From a checkpoint of a small mixture-of-experts model trained on Wikipedia.
Experts: 128 experts in each of 11 layers, 64 tanh GELU neurons an expert, 8 picks a token, a softmax router.
Training: a variant of SOAP for the experts, 326M tokens.
Below are experts of layer 7 (counted from 0) of a mixture-of-experts language model. Rows are named router (the router's row for the expert) and show model dimensions 64-127. Each number is 128 + 32 x the weight over its row's rms, rounded and kept within 0 to 255. Numbers have three digits each.
After each expert's rows: "comes before" lists some tokens at least twice as common just after its tokens as in all text. This comes from a sample of Wikipedia text that the model never trained on. Tokens count by the router's weight.

# expert 78
router:123143096090130117149154156152106126128149152098108160193137173119128135151103150097080132175157124151135162073164114196160104173145107151133205145125139117177096109182130120101096094101085138
comes before: " the", "=", " a", ":", "Personal", " his"

# expert 66
router:075123089167150129140092137131066146184058182123168175051107144117155151134080149079141138087121087111148139150083115147167113077172093136123125147098097099143125151138135122120076181089132129
comes before: ",", ".", " |", "\n", " and", ")"

# expert 94
router:147123125157121153122137162084134149125153130152107078133093146198165149135166136100203135085104138179123155121150147165177120128141122115073143112088159094147174159129176134152165142152146173
comes before: " |", ",", ".", "–", ";", "°"

# expert 69
router:149150150164117133178074109154132117141132156139123155101156109149106079145105140124111086124098167097089229103108081123158124146113116178121094120185201133086152098139089115145126160104124126
comes before: "s", "t", "\n ", "{", "m", "ere"

# expert 44
router:123144104129167148138108151103095103135077122138140131109098082167181118173114103184129153122127144183096178188105161118173128188211147086090106065169152126132119196168100175162120176120074098
comes before: " of", ",", ".", "s", " in", " ("

# expert 91
router:093106093160164095116138113080138094122108090150143098122130110127184161125131133094130134082151053095084111109179140101101157183208155109113065108116094144183093124137153128106112116132165134
comes before: ":", " |", "\n", " of", " =", "="

# expert 117
router:087168117147138156090103124036101121109100169112083113067149114141162118150070112144117153099171100133170156127117162137140101078131205157165065218188110080140171150146112129178086146108102175
comes before: " |", ".", " (", ")", ";", "%"

# expert 9
router:131142174167112083145128121129106085152122136110163169159162158125134101092111069095100161125119106184165072206144164126146094118151154102083098104122137109070043149078142170176085115107133097
comes before: ")", "–", "}", "0", "1", "P"

# expert 56
router:191176104113123098093109104109107098121166149110145144108126108178111122121087095089112157137164102104154180120157129103088138206122152154172106147094150183150145140109096092097124096208097126
comes before: ":", " of", "s", "d", "nt", "rs"

# expert 62
router:117091154157144124155100135080146157087118133181129143124143118139167084123133156069106115112127145122177148114166112137076122157126085146107199160092124086140062116147116184094102107103159073
comes before: "\n", "  ", "-", " 1", " 0", " MPC"

# expert 59
router:105153163137105105165145145146101064174116084120134125178172098142192088155138108176175107059102132093078111221145112161154139127178080164089147085130142083090142103174089133138135155091121123
comes before: " |", ")", ".", ";", "L", "E"

# expert 73
router:103141126106160131092106129117161140104116156034089156164144164084080129126091095075094123070149133126117101154071131139160124155140096097186162146071108115191095173082129120124171087174200109
comes before: " the", "=", " a", " that", " to", " \""

# expert 15
router:152118154091117141110144106153086174099129122099179179181116136064037123128116104072134077126080164124163107137160175144124079188184164094134146146084132102111062148112148129112079059067165168
comes before: " the", " a", " his", " he", " this", " their"

# expert 8
router:122209138108148116148127152134134193129132124146159157101075159080158210145117154148138049134204147090152152109170091075108165102157159197081119133122159062145073123167160137107144123123084142
comes before: "=", "\n", ",", " (", "\n\n", "n"

# expert 119
router:095107169146131136151140153145109134143119157116194162138136161130157105139125162108102181194138093112100102127121106147124079200089106166146102153117173161133126111086145196161118118085162185
comes before: " and", " the", " he", " but", " which", " it"

# expert 40
router:043118092108094087133125144141124052150117143160173094075148056155152164115093130081071179116127156144092135134170177092072082140164164062092168141117145157107086174156099179163108162104163105
comes before: " of", ",", ".", "\n", "-", " in"

# expert 103
router:143124126151136159130126116055101168105214092110104089099134124124167146102175166123172114088201135161123133147117131171154063048157197056199161121117142081166128144103094153168182139120088144
comes before: " |", ".", "–", ";", "%", ")"

# expert 111
router:125118130124089100123111108128161144146105137146078098149130135179168087113075124139116146130155179106102155091112083154140099195152175090172125090100175158109149124102117131150145101117154108
comes before: "ing", "ed", "s", " to", " the", " a"

# expert 11
router:097134112154170108117168134179143094128109126094142165100128107127131112111117091086061027129135103153140131131097098110107169151092136066087110139123084115120089182099139115180108142196107129
comes before: " of", "s", ",", ".", " and", " in"

# expert 75
router:115118117141139163129172116146135149116197107122110100086126122161132161068099134117160105128146153146112100066079143159147119080210112098096124097164121107087162116078054117149163116157060114
comes before: " |", "|", ".", "–", ";", "/"

# expert 122
router:128126149102051165160091134160113140093103152137102078126123136117155124068136146132130152120137098120097121163170134115147139120151097142133120150153118115111113172159122110136180198154160132
comes before: "\n", "  ", " 1", " 0", " 3", " 2"

# expert 32
router:100082102079149143121104120092104122116089141194155134137097187091111155127088101138082172094106081142115167139164121140123189084134046122122123156085078162170068163142141125122131173141111116
comes before: ",", ".", " of", " and", " in", " to"

# expert 82
router:151107190116107150130119124145121115081114074108151196110090126108185185113139131146087140106213141126150111106114116088098098051093130157164161161141111087118099165163096122138155138165111103
comes before: ",", " (", "'", " was", "a", "t"

# expert 47
router:100090157092107091114179150160168153182138144121207164170077185101079054132112127171146128116114141092073142139125108145172189153101076142078105144130105124097091140039123109146072132076150118
comes before: " the", " a", " well", " he", " it", " an"

# expert 116
router:066142079111231137115127155122134095130074140122103130104136063165166147086120124091078052137112122128098170074121169136113140073157170092143142113097161148093148144155159119126098152118134133
comes before: " of", "ed", "s", ".", "ing", ","

# expert 102
router:107149101116096139103080118136143129117144136120092104083103160141135084113163126088113093104136145169161105105108147143118103095213135116068111111112046147125124164181079110142134125119159129
comes before: " |", ")", ";", "A", "R", "L"

# expert 14
router:148127171089170109100170166174097168116144147130160120122139134109109105151160178065101138161118116120094105122125124105110172161113105114195091167064134163103079155072117166136108102104176165
comes before: " was", "\n\n", " he", " is", " The", " the"

# expert 1
router:167191133098108152150066097116139138087125160107078132070097174106101115101133087186149141160102110115132138144158096092153123174126169148135155140183163107153093113148140139093133103143146146
comes before: " the", " a", " an", " Representatives", " New", " his"

# expert 37
router:181118171134154105142101131069176103084173151098111184163122107159143146086183100133124092102143080124108086099173119094140114121066131184139168100149136105138158124126127136168134150134075148
comes before: "|", " the", " time", " JPL", " end", " age"

# expert 70
router:070120119149098154095136127114108164085090162142168107112123146164136180066068122099166120098150105178141124159055157128138101117194098079103198117067150118113153095127093137150114155128096132
comes before: ",", " |", ")", "–", ".", "\n"

# expert 97
router:148142147097164152150066142100118148147114164146094068098114109184112157088166087156161084097184142138071108094155131142145089078122145102185166113174143089090166097145136150113116123159103188
comes before: " |", "|", "0", "1", "2", "5"

# expert 109
router:191150078126106147083152135092131110097180202192114155184115190159176117118149132082126130081186135118186090126075160067115126166157185087141142126132078128167106093124149101090067148112077104
comes before: " |", ":", " of", "  ", " Party", " votes"

# expert 104
router:157173167122130103161097099136098090155110139128125095112070135116155127140128158081072152207167134171126189088147143067107157127109183143134148152114147114144090170114149108143151144119117076
comes before: "  ", " 0", " 1", " 2", " 3", " 4"

# expert 60
router:149128152101175077119142107105104058102132104208122130139163158124128097157147143106137065116083046131144100098107095144106110123147125127059136155122090150146159109181199160071127087083052098
comes before: "=", "The", "In", "|", "-", "On"

# expert 84
router:141156075143075150101111069134182151054162133156114083154152127135145140165183140116162098156122074107194140199183052101115180128112123133138167166125161145123113103170191148126102128123101133
comes before: ":", "-", " Born", " Coordinates", " •", " Country"

# expert 101
router:174143144079094103111173143125108134176093135133080111176098103152089153177149136164172115114138163078099103043172116078114089139138152176176093086094112101122133056117123117157121123092186111
comes before: "|", "se", "ta", "cc", "si", "po"

# expert 74
router:124074087049116108142126081068179173149099114134152113104160160185108116153142103105172123089092128165159147069155105142079118146091105091147126121151147071125161076110073138141154177118118118
comes before: "|", "-", "eal", " ·", "An", " hold"

# expert 127
router:114141168149062153165147137082125130168140085058117113158156118139174120136137093157167126095155146161131113156082136191150101103151150100131112164155172068139137095168084155152140119134146098
comes before: " |", "%", ")", ".", "°", ";"

# expert 20
router:119140189143155118155146183148089139135107179136136098159090119150181129139114140104170145096105112115096118098154056131086059166170084179098151133121119139157142128171145141122132168111154112
comes before: "-", "|", "=", " -", "The", "In"

# expert 41
router:113190134135151116058145194110138134113078159169144093125101114147169133179110106120085132083148103147169151202090141110143156104124120144122107189154090062097117158090147097169125080113094149
comes before: ",", ".", " of", " and", " (", " in"

# expert 92
router:099077102170123112131175155123155111182179108188152136148084075148149140164174132101188137175115104156072146130134128137134099095089115087133177099139061185123124099163131178140096148104148114
comes before: "-", "\n", "  ", "up", " Bronze", " Candidate"

# expert 45
router:095147103133162111148161192113089170125117138125142142132102111116163182075110144103119163160110122141135143106163123139122142148141130137129130109083113116126116130173106188152138164116108102
comes before: "-", "=", "\n", "  ", " a", " 1"

# expert 23
router:151176108188113153105138103114137138148148128114100127176118064109172114123158136128144129124150105160173136157090184067086103158094166119103136139158114150160123148139164130105123157094158182
comes before: "ly", "s", " of", " to", " and", " in"

# expert 95
router:111141143112130067153111153144157167096105149155091148102113084149142118121114073086168154114131155171164137091176139189109120116101087163148152146097040167129078099101077135147196153145146146
comes before: "\n", "  ", " 0", " 1", " 2", " 3"

# expert 25
router:048145127090026130179090121171123143117125155151068130179081132135099156132122083118094121195130157104137135146110161149118073142108190100092141163084144130069110098135172161115097122077095161
comes before: " the", " a", " to", " his", " be", " their"

# expert 80
router:123117093107129102156120104130105131105130149185065144162101112177105178110093189084115139086123094065154107128095157124153132123107098085129116109102121153127114172112164073079094190139161143
comes before: " of", " in", " to", "ing", "s", " that"

# expert 17
router:101158161121148142141112176170116095140070139153237116137126132154110137132132105112116084113076098134076133151128153167126093126079083189105135138111135111055132117121184166165111174107142109
comes before: "\n\n", " The", " In", " He", " It", " This"

# expert 30
router:165128085125088101159143126068077166110151133098177169134108114096118156120132111158110106147125104166190150099087179140131130075052093177099157135080110111160068110070146160159064152163145065
comes before: " by", " in", " to", " as", " a", " the"

# expert 0
router:147148192154133151167118102073063147073130143132104138064098075149176161136087095157147121124164161134089186150211101104119163126075115093162145093187141156139122122176140071138111105154141075
comes before: " 0", "  ", "\n", " 1", " —", " 2"

# expert 118
router:209082149168089131141113098156141126093106160107148140102133097091147189201103109194085073158167156079152112121129144145158114092135128177148085123124066101147119139132137126156159178104142135
comes before: ",", " (", " and", "\"", "'", " de"

# expert 10
router:144145170173178148059118109110097135175146159085100161104162123107108158106090123153144086148128206183180136119151122158132171138155109143117137107034152120106094106074100132106185123128103115
comes before: "=", "\n", "\n\n", "See", "History", "Career"

# expert 81
router:133102161106117112175116137109136129125114107094103103149110111092076151108084138119148089128221100126149141143114103134128080125121121086108137130080057173132097113152147106090130098087103097
comes before: " the", " a", " his", " her", " their", " in"

# expert 54
router:129100127116091137150127116123181149134149170164114157112118150042134126123111184137167117128119177166122119119139105149142166115102125091120182130168153056141122158111142131125116109095098160
comes before: "\n\n", "\n", " =", "=", " is", " politician"

# expert 53
router:137076109139056196127102090146059110066117062151065064133125138166150087115142163103149144203113151112112070122157089133129111208170145097196128169142083115111159123143154141118132130107104100
comes before: " the", " and", " which", " but", " a", "000"